config.yaml
hidden_act: "relu"
num_attention_heads: 12
qk_norm: true
Below are experts of layer 6 (counted from 0) of a mixture-of-experts language model. Rows are named router (the router's row for the expert), up (a neuron's input weights, with its number), down (a neuron's output weights, with its number) and show model dimensions 0-127. Each number is 128 + 24 x the weight over its row's rms, rounded and kept within 0 to 255.
After each expert's rows: "mostly gets" lists some tokens that are sent to it at least half of the time; "gets" lists some tokens that make up at least twice as much of what it gets as of all text. This comes from a sample of Wikipedia text that the model never trained on. Tokens count by the router's weight.

# expert 41
router [119  98  79 150  85 129 137 102 119  88 116 138 120  99 119 146 150 126 117 153 143 107 112 142 106 162 122 159  99 132 128 154 153 130 132 130 157 150 109 205 128 177 108 142 117 131 117 118 130 148 192 119 157  74 121 160 133 163 140 152 106 123  97  92 138 137 128 140 119 124 134  99 145 140  95 151  96 149 139 133 130 182  74 121 112 141 128 141 110  94 129 128 116 181 125 150 152 129 160 113 140 119 147 112 144 123  96 148 168 129 170 120 135 167 133 134 127 140 124 136 106 126 161 157 121 101 109 124]
up0 [123  97 131 137 109 132 116 150 131 150 135 149 130 142  83 143 141 118 135 121 129 158  84 108  79 131 122 127 123 128 153 147 150  87 128 153 175 169  88 153 135 131 137 158 149 126 189 133 147 123  99  55 156 131 128 104  98 103 109 159 128 114 131 110  90 119 137 112  96  76 117 138 135 149 143 159 145 108  67 120 151 168 112 120 120 121  94 143 163 125 112 110 129 129 140 140 116 161 178 120 120 145 174 138 104 130 138 136 131 142  93 117  98 178 127 113 127 124 125 151 133  76  99 138 103 136 118 120]
down0 [116 121 115 129 110 118 105  84 107 108 159 131 153 166 147  75 109 107 131 128 120 132 151 136 147 119 148 107 110 103 104 154 111 140 145 116 125 142 142 134 116 203 100 172 112 126 167 131 146 157 139 133 125 179  97 130 140 201 133 127 138  77 135 143  91 151 174 137 133 105 124 128  98 129 119 116 117 142 134 147 170 100 121 167  85 152 116 148 132  83 154 140 110 138 129 119 125 157 122 108 127 135 153 125 136 133 134 119 124 114 145 124  84 150 136 122 111 127 128 147  97 144 123 133 112 178 136 127]
up1 [118 136 133 146 142 110 103 135 135 119 123 146 114 115 129  95 154 121 131 107 143 115 165 105 118 111  68 144 108 159 139 134 113 161 114 111 113 146 135  89 140 161 119 165 159 101 132 116 142 141 116  96 145 153 166 153 113 122 111 147 124 117  47 158 135 173 117 147 170 133 138 105 126 130  89 104 113 135 137 162 149 140 145 137 116 119 147  92 150 145 132 127 107 136 177 147 104 126 140 115 134 104 144 104 115 101  99 108 124 134 128 108 101  71 139 107 145 105  90 106 129 136 163 149  89 162  70 111]
down1 [157 143 131  74  96 109  94 124 126  98 125  90 113 116 158 151  95 161 106 117 119 126 151 101 199 149 104 160 169 104 124 159 129 110  82 100 148 131 138 126 128 139 134 136  87 134 112 144 164 158 153 109 153 117 113  98 145 116 152 111 129 126 119  71 177 171  88 156 141 130 131 143 140 143 134 134 110  88 157 120 124  92 146 103 105 156 143 144 117 163 139 144 115 124 116 147 113  87 152 120 145 182 148 130 136 119 169 108 113 142  79 108 137 121  87 111 126 121  91 105 168  81 143 178 179 132 138 105]
up2 [ 96 130 161 147 120 111 141 110 143  82 134 125 127 119 135 107 146 168 113 118 126 138 126 125 137 161 127 105 110  99 130 141 133 164 154  98  95 132 150  85 173 101 112 124 128 116  92  91 124 132 132 132 118  68 145 149  95 106 131 114 124  77 105 164  91  94 145 142 146 131 122 118 109 145 181 162 145 163 113  94 105  98 112 109 141 146 119 118 148 153 124  98 115 169 144 115 121 130 107  85 146 142 115 153  90 123 118 134 137 101 124 144 141 116 150 118 138 149 116 104  97 111 124 137 161  78  95 116]
down2 [160 120 105 151 122 128 102 132 106 149 151  79 138 129 161 122 142 131 121 145  63  78 149 146 156 102 151 116 130 157 151 106 136 117 116 118 144 126 144 127  88 133 134 100 131 113 142 156 126  81  89 120 145  99 113 149  99 161 136 100 124 160 149  84  70 135 157 120 112 110 176 113 159 123 103 133 109 127 172 142 108 100 151 146 141 139  99  95 136 122 103 100  83 172 120 130  88 113 109 133 147 128 139 162  71 132 164 174 133 106 150 126  81 114 106 125 125 143 124 137 119 127 118 155 109 120 103 131]
up3 [141 100 151 145 130 124 139 127 179 127 130 153 174 184 107  84 124 155  62 159 134 170 136 143  90 148 110  87 100 136  86 167 121 145 165 138 133 113  90 134  96 130 137 120 156 130 144  97 124 106 115 144 137 145 153 142 114 135 141 151 147 126 120 152 103  86 159 118 122 116 173 145 126  85 134 143 142 166 163 144 136 110 115  94  93 127 137  96 177 162 161 120 105 159 144 111 165  97 127 108 108 102 140 136 110 177 163 128 165 132 170 137 120 155 100 127 161 127 149 102 137 140 172 139 143 137 121 141]
down3 [130 124 203 120 134 120 129  92 162 117 116 117 157  98 121 126 156 114 139  96 141 132 124 134 129 128 140  87 126 134 118 117 174 127  90 159  96 127 101 148 143 136 150 146 102 124 121 110 177  94  82  98 145 178 162 128 146 141 131 132 137 216 141 127 114  90 143 106 132 107 142 118 116 126 102 143 144 154 168 128  77  98 111 106 140 145 121  82 164 120 152 119 140 133 139 129 107  89  92 121 120 123 150 151 101 131 166 104 102 138 144 116 105 120 150 168 126 119 132 155 142 105 134  97 172 135 110  94]
mostly gets: "Ch", "Th", "In", "An", "El", "Am"
gets: "C", "K", "B", "N", "A", "R"

# expert 74
router [156 114  98 119 150 147 136 153 106 102 112 115 113 120 129 139 128 140 140 133 144 148 128 152 134 143 131 116  88 147 127 117 123 149 177 114 133 120  94 144 124 169 137 115 112 128 142 108 112 135 148 175 121 106 139 156  75  70 102 139 114 127 138 108 154 121 142 166 119 125 130 114 140 150  92 132 149 157 148 100 124 171  95 129 110 156 146 149 139 110  82 170 145 136 109 147 137 150  97 127 169  98 128 137 153 172 108 152 134 107 118 100 152 158 170 134 107 146 118 142 134 110 143 158 122 149  97 127]
up0 [ 95 149 180 144 146 132  82 141 150 138 138 121 108 130 139 157 143 138 122 110 160 119 175 141 143 130  88 112  94 151 112 135  97 143 133 154 159 129 134 140 150 137 105 139 113 113 126 113 112 148 141 138 116  91 154 131 118 121 114 170 126 139 148 113 128 102 133 118 143 130 107 138  99 149 147 133  94 167 100  94 135 141 125 161 103 121 127  62 145 132 125 120 139 157 120  94 132 168  90 110 166 136 124 130 113 150 125 148 111 126 156 157 158  95 179 104  87 160 112 113 109 160 160 102 128  88  86 159]
down0 [130 127 145 104  83 185 132 126 111 156 108 117  61 121 132  98 145 182 162 115 171 119 131 117 129 141 134 109 121 106 102 116 147 129 104 112 147 110 125 156 107 103 123 123 151 134 154 165 181 117 172 151 162 113 142  90 126 138 154  95 110  79 112 126 130 125 133 132 166 147  58 150 158 150 131 103  99 115 156 112 118 142 110  94 139 114 127 106 171 111 143 127 108 112 131 113 122 139 100 106  99 144 136 110 128 141 116 136 118  93 171 150 156  79  91 127 120 158 112  90 102 134 150 103 143  84 120 145]
up1 [124 108 107 135 124 122 112 143 134 102 143 140 134  80 155 145 109 131 151 167 124 143 140 106  94 155 116 155 163 146 123 104 159 143 137 109 146 145 114 113 136 132 154 169 125 107 129 100 100 138 143 160 124 121 124 103 124 124 115 106 117 106 155 152 130 129 152  85 146 107 151 116 169 120 114 157 119 128 136 181 117 170 116 126 127  99 132 146 141 116 139 105 106 140 106 131 115 111 138  91 150 149 130 110 140 141 160 166 103 119 139 167 182 116 124 159 123 165  98 179 132 133 111 145 142 172 157 110]
down1 [148 178 114 139 157 150 135 140 143 161  97 102 162 181  91 130 116 139 145  98  99 147  96 109 146  96 123 134  81 160  91 138 121 182 148 105 128 128 122 116 146  98 119 159 133 129  97 109 138 141 105  87 103 131 135 111  99 128 171 100 137 117 109 116 117 114 127 130 160 129 120 125 115 122 115 141 109 154  88  97 151 106 161 119 139  99 150 125 123 129 129 166  97 117  92 118 154 108 142 129 143 180  98 168 159  98 148 110 143 184 111 163 164 100 141 165 128 103 117 125 148 117  94 131 134 191 138 120]
up2 [138 146 132 108  94 147  88 140 104 164 128  79 101 132 132 125 130 135 151 128 133 127  99 117 105 149 129 144 116 129 144 140 157 170 163 105 124 162 139 150 131 172 135 172  98 105  64 139 151 174 130 133 154 123 168 146 140 144  81 143  87 150 104  88 144 175  85 105 103 109 113 125 123 122 116 146 151 146 111 122 143  95 139 184 106 163 124 132 115 118 114 150 147  90 133 144 150 128  85 118 104 128 135 107 136 101 122 151 109 101 125 138 108 152 175 134 116 117 145 133 117 131 147  94 103 163 133 157]
down2 [153  98 144 115 134 100 108 100 168 152  99  72 181 127 111 102 153 119 147  92 132 115 115 137 121  76 139 160 128 101 159  72 127 129 125  85 122 105 153 146 154 162 137 121 146  88 122 124 119 164 122 123 136 151 110 167  96  82 143 108  97 159 145 135 137 108 127 145  92 124 126 153 159 139 120 178 129 142 143 147  97 123 111 162 132 144 165 108 151 154 109 116  95 130 112 128 182 143  79 141 169 127 124 121 147 134 133 146 121 105 142 156 139 139 112 107 129 114 136 130 137 117 170 115 141  91 135 154]
up3 [130 158 127  92  88 117 146 131 154 191  90 122 152 132 131  96 134 126 133 158 121 119 126  70 116 127  99 103 151 168 140 153 131 132 142 121 113 152 130 139 112 119 145 102 146 115 137 124 136 149 101 110 114  99 116 137 112 168 135 146 119  95 109 122 138 101 133 102 148 103  82 113 145 140 119 131  78 155 138 133 122 130 164 197  78 117 126 163 131 145 108 140 141  98 103 121  98 129 124 137 108 157 135 156 156 136 134 154 142 154  76 133 117 148 103  89 132 128 116 130 153 106 128 157 102 143 115 120]
down3 [ 73 107 161 146 115 142 184 138 140 111 122  91 136 134 110  94 131 117 106 126 138 167 123 135 105 174 124 125 136 133 166 169 109 116 136  81  88 131 155 109 118 135 112 131  98 168 130 120 103 153 145 119 142 156 133 122 140 121  90 113 110 113 140 128 137 164 104 142 172 139  98 143 148 144 154 131 123 113 136 131 105 149 115 191 109 144 117  82 147 104 138 121 147  97 143 120  96 108  88 131 110 153 145 116 125 108 158 126 125 128  80 121 137 159 141 126 127 123 182 115  91 143 120 133 135 115 153 133]
mostly gets: "/", "sq ", "• ", "Votes ", "⋅", "Density"
gets: "\n", "/", "- ", "|", "–", "• "

# expert 90
router [146  75 102 135 140 114 132 125 124 107 135 160 111 114  84 113 173 103 119 161 139 136 161 113  99 118 134 161 163 141 138 109 145 158 161 142 152 141 137 158 155 173 113 116 154 163 123 120  94 161 132 118 131 125 116 144  80  93 111 114 128 124 103 131 111 123 139 147 136 134 134  98 146 111 114 145 130 111 135 120  83 174 119  89 120 149 153 120 128 144 138 178 129 156 153 129 113 159  83 106 136  99 125 105 185 145  88 166 145 113 137 120 147 154 172 106 121 123  97  97 105 144 136 131  89 153 102 133]
up0 [130 155 116 116 110 134 151 109 103  83 107 154 176 168 115 158 131 118 115 154 106  76 137  98 107 180 146 133 121 122 136 122 169 169 120 119 114 130 172 138 148 150 147 122 119  87 144  93 142 147 125 124 140  98  88 115  84 117 101 130 132 116  94 198 177  78 124 131 150 153 134 155 128 150 111 127 173  90 121 106 103 175 150 116 129 145 149 166 159 114 121 141 125 107 117 126 147 135 120  61 122 102  99 109 158 125 142 151 119 110 107 123 119 117 104 181 125  89 128 177 150 117 150 129 118 115 136 122]
down0 [ 99 166 174 133 127 136 121 162 115 117 121 124 138 118 103 128 106 174 135 147 156 129  92 104 172 116 147 131 165 140 133 128 141 135 146  98 130 121 137 124 108 145 125 133 135 112 161 151  93  87 107 139 111 150 124 123 102  95 163 107 133 102 119 151 160  86  96 109 120  96 122 131 108 106 117 166 122  97 184 134 148 117 155 123 118 145  97 112 131 127 166  96 122 163 158 101 145 134 155 160 151 141 172 124 129 131 114 116 148 137 107 139 129 117 136  93 159 135 104 168 130 105 130 102 116  98  98 158]
up1 [102  83 120 111 105 112 122 121 194 101 120 143 113  93 131  93 107 163 153  90 155 133 154 149 123 175 182 138  90 127 147 148 114 122 147 157 127 127  92 161 149 126 119 138 157 137 116 147 154 129 111 103 167 142 101 124 133 116 109 125 122 140 126 180 115  88 165 162 161 127 145  74 153 112 134 115 169 134 121  78 105 102 147  94 120 115 135 126 111 197 141  75 160 151 117 116 127 150 112 148 120  67 116 128 140 148 117 157 141 104 111 110 126 105 119 121 133 117 117 123 151 149 179 142 136 180 117 127]
down1 [152  93 128 102 122 107 147 129  77 127  95 124 108 121 153 118  84 114 105 149 105 128 103  78 170 106  96 108 157 136 112  80 124 106 139  94  70  87 116 140 109 153 172 159 153 135 161  96 123 157 134 160 137 115  96 117 147 116 126 156 105 103 138 111 111 114 158 147 111 145 107 126 126 119 137 161 132 155  81 114 129 161 146 150 122 135 129 122 117 119 127 131 153 110 145 116 156 131 108 149 150 132 128 170 142 112 127 128 135  77 141 165 129  84 146 156  81 126 156 157 139 124 108 176 118 166 105 180]
up2 [118 104 125 135 145 100 121 123  97 118 129 132 117 134 131 127 115  94 134 169  79 130 122 137 143 133 151 164 137 111 171 125 157 138 134 121 125 126 140 141 110 183 174  93 113 132 124 146 123 113 130 119 177  91  86 158 145 110  90 135 132 160 152 131 104 112 134  81 128 105 138 136 170 121 121 114 124 141 111 107  77 132 118  88 144 131 165 157 112 123 133  88 119 164 128 135 130 164 142 151 143 136  68 136 138 141 123 138 125 121 172 115 145 104 166  86 127 127 129 124  89 142  92 118 114 174 128 198]
down2 [133 131 148 169 131 165 161 146 159 123 132 135 151 120 152 133 122 139  95 135 136 128 122 149  78 145 105 114 137 173 130 103 130 148 116 128  71  88  69 139 139 150 152 143  98 113 181 125 100 109 132 128 181 117 118 140  92 149  60 168 122  48 113 130 117 108 144 110 114 113 140 120 155 166  85 132 168 132  97 104 120 110 116 132  72 110 118 191 135 109 141 104 113 113 124 151 116 122 166 168 133 168 117 162 125 135 125 147 134 104 129 137 136 155  99 126 145 158 161 136 153 136 140 122 127 146 117 114]
up3 [131 135 106 143 137 119 107 142 150 116 137 107 155 107 165 128 136  94 125  89 145  90 112  87 115 124 126 140 149 130 121 133 112 135 155 125 178 121 113 101 130 124 159  83 130 156  51 101 154 113 147  97 178  97 146  80 124 106 128  97 133 120 121 122 136  92 105 158 148 134 156 125 132 115 122  87 133 124 107 108 160 147 120 168 117 113 104 115 111 113 130 140  94 108 101 157 141  98  88 135 107 118 111 139 121 112  92 155 130 105 138 133 111 133 117 156 136 162 127 103 137 123 150 194 139  94  97 124]
down3 [107 109 141 118 121 116 126 120 101 108  96 141 103 104 129 134 143 142 180 135 138 137  81 158 110 140 150  96 135 136 132 136 129 150 125  92 112  96 160 141 125 123 132 131 161  97 159 177 170 127 134 134 134 157 158 122 156  91 110 127 145 132 157 131 115 130 112 134 143 123 134  89 100 136 101 133 175  80 133  92 155 121 156 146 141 128 143 131 119  93 156 124 136 100 134 118  75 123 112 125 105 116 145 117 151  79 135 153 139  69 112 134 165 115 136 150 118 118 135 157 110 112 149  89 120 102  98 105]
mostly gets: "Website", "name ", "Binomial ", "www", "= ", "\n"
gets: "\n", "- ", ": ", "\n\n", "= ", "\""

# expert 97
router [155  72  92 160 127 128 144 119 128 113  96 175 149  85 138 147 127 169 103 122 149 115 138 114 118 101 123 148 130 104 149 131 150 104 170 127 151 149  97 138 142 168 136 135  74 159 146 101 124 118 128  77 127  83 178 118 121 133 110 141 102 116 167 132 142 137 134 170 158 133 130 110 105 140 148 120 140 133  95 116 121 154 109 100 118 123 177 122 149 127  96 107 119 145 150 119 170 147 141 113 149  82 144 122 134 147 102 133 173 172 149 111 167 121 107 121 149 126 121  80 127 177  97 127 118  97  96 139]
up0 [ 83 137 102 136 132 133 143 141 107 123 107  91 162 120 102 170 144 126 147 164 138 158 145 137 120 145  94  60  93 119 129 141 190 100 151 100 104 122  67 128 151 155  98 101 146 144 125 128 117 117  99  92 144 140 115 110 137 116 146 108 126 143 172 152 133 127 123 156 187 142 130 140 148 108 139 123 142 106 144 119 159 132 158 144 135 120 112 138 161 108 112 153 134 121 144 136 150 172 130 150 185  73  98 147 107 133 130 148 129 181 127  98 104 118 131 129 138 146 168 103 143 166  77  89 123 126 115 141]
down0 [101 127 161 142 135 116  98  85 148 110 140 123 110  88 117 142 170 174 126 187 102 129  69 160 131  97 156 171 159 108 161 127 122 105 176 157 111  91 111 143 104 126 110 108 125 136 115 113 111 151 144 113 102 115 142 119 169 130 141 153  87 137 143 136 101 135 126 119 129 129 140 116 162  73 121 126 160 133 123 124 181 121 107  91 117 126 138 127 177 114 152 150 160 110 112 118 115 101 154 147 100 159 125 120 112  96  83 156 126 129 141 149 103 116 106 110 132 108 135 143 155 130 137 136 138  89 154 164]
up1 [155 103  91 142 115  97 133 113 161 126 119 159 169 128 132 127  99 125 127 149 144 137  72 120 110 172 100 118 143 159 144 128 125 145 178 107 122 128 112 181 144 142 121 137 102 111 133 134 105 141 116  92 111 174 119 164  86 153 109 124 156 132 170 142 125 116 123 127 152 111 116 147 149 114  99 142 107 165 102 126 149 104 143 115 111 100 169 160 105 145  74  78 155 112 107 101 133 171 111  86 145 119 142 164 130 127 105 154 109 126 157 151 129 122 172 125 112 163 126 124 149 125 184 139  72 145 114 129]
down1 [149 132 151 116 145 117 142 135 114 132 128  97 106 132 144  83  90 152  97 145 134 167 124 142 117  84 138  73 159 130 145 177 119 119 114  97  68 132  93 119 129 158 124 146  89 117 143 132 144 114  87  96 144 144 121 129 140 131 146 167 125 118 118 140 134  68 119 108 105 157 125 140 116 151 129  99 154 141 132 127 119 129 170 124 153 142 144 181 155 132 104 151 129 117 132 164 177 109 142 118 104 113 115 131 107 138  79 159 117 116 128 118 128 164 119 143 129 100 181 108 150 152 146 136 126 133 121 121]
up2 [128 155 159 132 124  88 159  98 131 120 127 118 150 114 135 122 122 127 113 158 173 110 103 162 114 168 128 141 127 110 145  86 106 117 160 198 124 120 124 141 129 160 139 117 114 130 101 145 128 102 128  93 106 163 136 148 126 112 114 152 142 122 140 159 149 146 124  99 114 127 105 133 127 101 172 147 119 114 130 143  90 139 110 149 102 161 147 155 143 105 155 131 119 144 132 150  72 111 107 190 142 125  87 100 147 143 134 134 138 122 165 111 140  88 160 172 145 114 140  84 111 109 131 123 112 105 113 127]
down2 [136 122  95 126 123 137 169  61 134 152 145 102 144 138 128  85 107 154  93 124 149 114 154 148 110 113 146 120 148 139  88 104 189  81 100 116 116 138 128 172  77 113 110 128 109 143 130 114 134 115 127 107 138 145 169 167 112 130 112 155 135 148 140 139 120 114 137 130 102 144 150 137 118 163 117 137 103 145 133 143 179 149 167 134 112 120 116  85 116 145 152 159  69 106 100 166 161 132 124 128 123 111 167 119 100  97 119 112 138  88 133 125 109 122 169 127  94 109 120  90 104 118 148 146 129 126 104 159]
up3 [131 138  87 111 102  99 116 118 144 130 104 118 144 108 132 141 146 122 128  94 137 115 143  89 141 111 127 160 130 143 101 136  48 109 129 138 163 141 184 159 143 107  87 179 119 104 149 144 144  58  96 121 132 126 160 132 128 134  79 121 117 127 133 132 166 119  92 134 141  81 178 142 112 171 143 145  77  83 172 131  92 141 123 120  80 136 170 108 125 119 113  68 131 108 149 141 115 150 105 160  76  94  78 138 150 118 162 106 127 142  90 128 116 144 126 114 136 147  83  97 177 125 101 102 126 125 119 134]
down3 [137 125 117 102  90 141 138 151 146 127 117 124 117 143 100 185 139 154 119 144 108  90  80 148 128  76 131 113 162 122 126 159 136  98  93 137 142 148 121 129 136 112 125 177 151 117 112 150 145 119  94 116 126  93 156 174 141 126 108  76 135  99 159 101 118 102 110 153 144 165  95 145 101 137 125 143 173 114 107 120 152 119 147 107 104  69 136 123 122 109 122 145  88 107 131 150  91 113  94 100 124 156 132 142 125  71 102 117 133 126 164  84 138  74 111 129  93 171 111 127 132 128 116 111  76  97 109 141]
mostly gets: "−", "× ", "UTC", "(−", "Japanese", "+"
gets: "| ", "(", "the ", "−", "0 ", ") "

# expert 17
router [120  93  99 128 158 110 179 136  95  99  91 138 137 132 135 116 151 111 100 210 128 130 161 132 117 120 130 137 135 133 143 178 135 126 121 117 154 150  85 148 147 166 109  80 137 147 138 103  97 114 170 128 114  94 117 122 110 150 164 139 108 140 122  90 177 143 108 172  99 121 106  94 119 110 103 160  75 165 122  92 107 187 117 136 103 115 157  71 158  87  85 117 119 126 126 109 129 176 104 117 153 101 172 103 177 142 108 166 131  99 145  93 116 145 155 127 123 133  94 125 138 129 123 158 134 135 109 122]
up0 [133  99 102 144 122  88 127 175 130 128 135 154 123 135 137 132 143 119 125 142 124 132 171 142 121 112 112 110 132 133 146  96 156 100 100 105 116 108 115 148 118 170  85 111 142  85 114 144 164 141 125 151 147 141 128 158 127  92 114 135 146 129 142 109 126 150 140  99  98  98 163 137 125 144 144 152 141 183  83 178 182  97 141  81 136 153 146 139  81 163 120 119 138 148 100 120 167 148 121 131 120 119 123 146 143 136 128 107 136 141 168 126 124 104 125 129 156 148 162 126 151 100 178  95 107 110 125 120]
down0 [138 141 159 110 142  97 136 111 132 125 140 120 109 165 161 117 142  96 171 123 118 125 104 158 148 149 117 144 128 110 147  91  91 139 175 176 121 137 111 142 125 103 132 162 131 147 159 130 124 146 129 157 150 151 120 108 128 157 126 102 109 127 123 146 172 115 106  94 135 150  96 160 117 135 114 130 124 111 173 122 136 157  93 118 131 111  99 133 102 113 149 181 156 122 150 113 105 116 103 128 119 111  86 126  92 113 114 129 146 120 126 147 140 142 131 149 104 116 146 172 128 163  92 157 132 167 132 114]
up1 [108 139  84 119  91 126 152 103 162 117 149 132 128 103 123 109 174 165 128 117 136 150 114 169  69 122 158 121 149 109 148 106 111 151 166 151 113 156 152 170 128 172 133 123 121 114 123 103 122 121 132 170 125 103 130 145  80 113 140 152 143 136 103 140 112 123 135 130 110 148 137 121 172 141 148 150  46 136 119 107 160  96  74 124 150 123 156 121 109 144 148 138 135 143 165 127 113 106 114 125 124 122 118 121 133 130 111 156 147 129 152 102 120  85 114 125 119 138 116 114 166 113 146 157 127 132  93 131]
down1 [164 108 104 132 126 123 131 151 163 124 134 105 118 130  95 141 102 116  94 102 104 101 127 161 164 134 130 108 173 146 113 100 147 131 116  72 142 102 148 112 147 117 102 159 144 143 168 102 144 115 121 120 112  83  87 139 147 100 111 121 162 101  56 105 136 110  86 108 170 121 148 168 114 143 133  97 109 119 127 123 119 150 108 113 140 142 148  91 145 158 114 108 106 120 159 168 136 105 145 122 116 139 143 133 113 133 129 112 192 134  54 130  91 112  89 125 129 134 118 123 145  95 160 143 179 124 137 124]
up2 [149 102  89 117 115 116 152 122 109 122 137 144 103 142 125 145 136 111 106 122 110 138 111 120 119 104 125 136 158 129 122 115 122 131 108 131 121 152 109 157 128 139 110  98 120  82 114 139  72 141 108 148 104 153 129 111 135  89 116 135 107  95  93 147 121 158  58 132  78 154 102  93 194 116  96 174 128 123 142 156 144 125 125 103 165 120 116  93  92 123 164 131 118 136 109 145 138 103 138 117 163 124 109 153 136 149 114 164 104 127 112 124 143 162 161  97 106 150 165 104  88 132 116 179 118 134 161 159]
down2 [116 134 126 108 160 175 145 157 122 125 162 147 131 126 127 138 152 141  92 129  95  95 127 117 154 127 132 123 148 110 109 144 154 143 119 136 134  96  78  68 188  94 112 147 131 130 139 170 129 107 127 105 134  99 133 163 142 173 149 118 161 136 105 112 103 166 132 104 134 117 116 118 143 131 130 130 148 185 123 101 122 127 113 114 169 109 106 149 146 121 100 154  86 156 128 137 129 137 105 134 122 132 144 111 117 127 114 129 165  76 137 120 140 151  83 112 125 115 113 116 147 112 121 154 125  90 122 139]
up3 [121 137 116 136 140 198 148 120 193  99 126 143 103 121 140 130 140 125 128 112  73  98 101 115 119 151 105 147 105 129  99 116  98 154 162 186 162 160 125 116 176 110 141 102 127 127  91 107  76 161 129 147  60 150 135  82  87 180 139 149 155 156 126 142 104 165 122 159 143 105 118  97 144 139  98 121 150 120 151  74 157 118  91 128 124  98 100 100 197 115 111 137 146  57 119 104 109 129 116 106 143 144 101 137 153 113  97 146 140 111 134 152 136 114 126 157 102 156  83 148 162 112 131 133  80 123 124 145]
down3 [143 191 123  90 123 160  86 159  85 103 122 125 133 143 134 155  83 105 112 118 131  93 151 101 152 152 118 126 108 136 134 122 119 135 134 152 134  87 117 127 148 123 134 109  89 135 106 169 152 111 114 110 146 140  97 163 133 132 147 109 147 120 138 142 142 138 157 117 151 117 112 144 125 145 104 118 161 132 133 164 160  92 163 115 107 132 133 141  93 111  95 110 131  76 141 127 110 123 142 100 118 135 159 145 150 164 105 149 116  75 171 112  94 163 151 153 140 132 135 134 171  87 141 114 137 106  87 119]
mostly gets: "i", "a", "FC", "Cup", "у", "ina"
gets: "1", "2", "a", "3", "i", "5"

# expert 111
router [186  84  82 123 133  98 108 127 129 101 124 154 114  81 149 137 191 156 129 127 174 128 122 157 128  73  84 135 133 115 122 153 159 123 139 145 166 173 116 138 138 168 108 123 130 151 147 138 112 123 150 129 105  99 126 148 105 109 120 108 107 129 100  91 121 140 121 147 155 138 123 145 129 127 141 147 131 121 150 114 131 191 131 103  94 106 127 116  94 119 118 107 115 143 158 105 127 115  94 137 134 111 142 142 180 169  55 128 158 177  97 141 133 189 179 115 112 119 108 114 126 134 116 148  90 134 110 124]
up0 [123  91 153 134  87 103 100 161 157  65 135 130 112  86 158 128 145  90 126 156 156  94 135 150  98 153 115 125 142 204 165 147 157 159 159 165 109 102 110 152 137 169  81  97 122 166 132 122 127 112 115 122 143 124  84 148 148  78 118 155 139 111 120 128 117 100 137 126 129 168 137 152 117 108 124 182 145 139 178 101 131 139 112  93 105 140 168 158 135 146 129  96 141 145 133 153 129 102 129 114 120 157  98 111 151 142 116 146 134 150 154 134 117  77 125 114  88 176 100  95 159 117 148 137  93 107 162 136]
down0 [111 167 139 122 120 131 152  92 124 111 152 141 144 109  98 131  84 119  81 109 120 143 120  87 124 128 150 152 132 140 145 107 111 120 180 130 138 171 135 128 164 124 167 131 184 127 131 120 137 144 127 128 116 153 138 111 137 127 114 119 107 102 120 171 129 150 103 108 112 110 132 124 119 174 147  89 163 116 132 131 146 123 167 119 138 146 155 165 121 110 138 135 118 150 162  93 191 111 154 139  90 147 100  98 173 136 186 118 152 153 142 135 164 164 106 109 103 128 137 149 117 118 127 174 137 163 128 136]
up1 [122 126 123 117 129 148 136 120 141  88 124  82 104  87  91 140 126 109 188 128 122 108 120 138 123  85  92 133 113  86 139 149 104 127 165 145 131 136 132 137 136 120  59 108 142 123 110 126 119 157 129 145 119 131 156 106 133 111 116  87  96 151 123 122 149 129 140 102 155 120 117 128 120 143 111 135 122  98 149 173 113 166 146 106 149 127 154  69 153 128 109 135 103 130 123 114 134 122 115 113 158 134 174 122 103 158 146 105 115 137 144 128 127 130  86 128 125 147 158 156  98 110 110 159 126 169 161 146]
down1 [ 98 123 112 132 128 137 140 154 105 105 157 138 129 149 107 109 126 111 145 158 134 101 121 146  75 112 101 126 113 121  99 131 108 153 107 122 117 110 129 136  92 119 152 120 149 140 108 161 174  72 132  93 128  95 151 106 101 121 115 160 135  65 174 120 111 130 103 102  88 104 113  93 116 125  85 139 139 153 119 163  71 140 136 143 139 119 128 165 151  81 106 116 144 144  90 112 128 145 181 115 145 106  86 133 116 127 123 144 100 107 132 124 158 151 131 116 141 169 112 132  79 165  64 130 119 152 177  88]
up2 [166 115 150 150 157 116 122 105  88 155 146 167 133 192  85  95  82 132 121 154  95 127 144 153 164 153 129 121 122 132 111 101 110 128 152  96 132 127 134 115 166 157 141  95 179 147 114 116 122 109 132 122 135 107 104  87 113 107 150 116 122 126 166 140 162 110 132 156 141  98 109 167 123 137 167 143 101  95 119 133  97 151 150 142 101 127 146 117 176 122 105  94 146 130 122  92 156  78  99  92 139 132 139 133 100 123 111 140 155 173 192 170 106 138 112  72 175 152 124 141 118 173  88 132 123 113 208 158]
down2 [114 150 116 164 120 168 129  82 105 160 140 169 162 108 154 132 102 130 136 158 143 145 104 100 118 113 163 117 124 135 160  97 134  95 102 114 104 133 117 115  93 132 131 145 106 141 107 110 120 119 126 112 129 189 118 134 121 145  96  95 115 121  74 188  96 138 111 141 142 154 140 149  85 137 116 114 141  95 139 114 144 128 149 109 105 115 111 161 117  95 129 139  95 121 131 100 103 125 168 123 136 167 136 165 139 106  97 126 124 110 138 118 128 120 116 121 101 122 141 122 134 156  84 140 124 134 116 158]
up3 [155 119 135 141 159 162 115 129 145  93 103 132 116 104  73 147 121  91 122  86 149 122 122 129 102 129 148  91 119 137 136  93 158 149 100 135  99 152 160  97 113 102 141 114  81 119 133 106 108 175 110 109 119 121 130 126 114  91 153 111 108 105  93 156 142 105 107 121 118 143 112 143 142 169 125 158 184 153 119  99 166 181 113 174 152 129 148 120 136 125  76 131 163 111 110 144 132 107 116 114 105 115 139 107 125 145 115 138 132  74 128  98 165 134 111 113 138  91 140 135 195 180 145 135  94 135 108  82]
down3 [ 88 112 115 138 143 133 106 145 135 175 103 108 133 181 118 164 109 174 109 103 125 115 104 113 147 143 121 150 119  67  82 139 141 113 152 119 135 136 174 202 150 153 115 164 106 117 121 133 140 175 101 179 161 152 151 145 116 123 168  69 114 127 117 114 143 137 145 113  97 121 161  92 146  88 185 136 112 137 140 150 137 119 124 120 132 142 119  97 176 122 130 164 147 147 152 140 142 166 104 107 115 147 141 102 152  94 118 171 136 149  87 191 102 155  89 126  96 165  91 116 146 111 116 180 131 124 125 147]
mostly gets: "Clade", "DF ", "GK ", "\n", "= ", "\n  "
gets: "\n", "- ", "| ", "|", "\n\n", "\""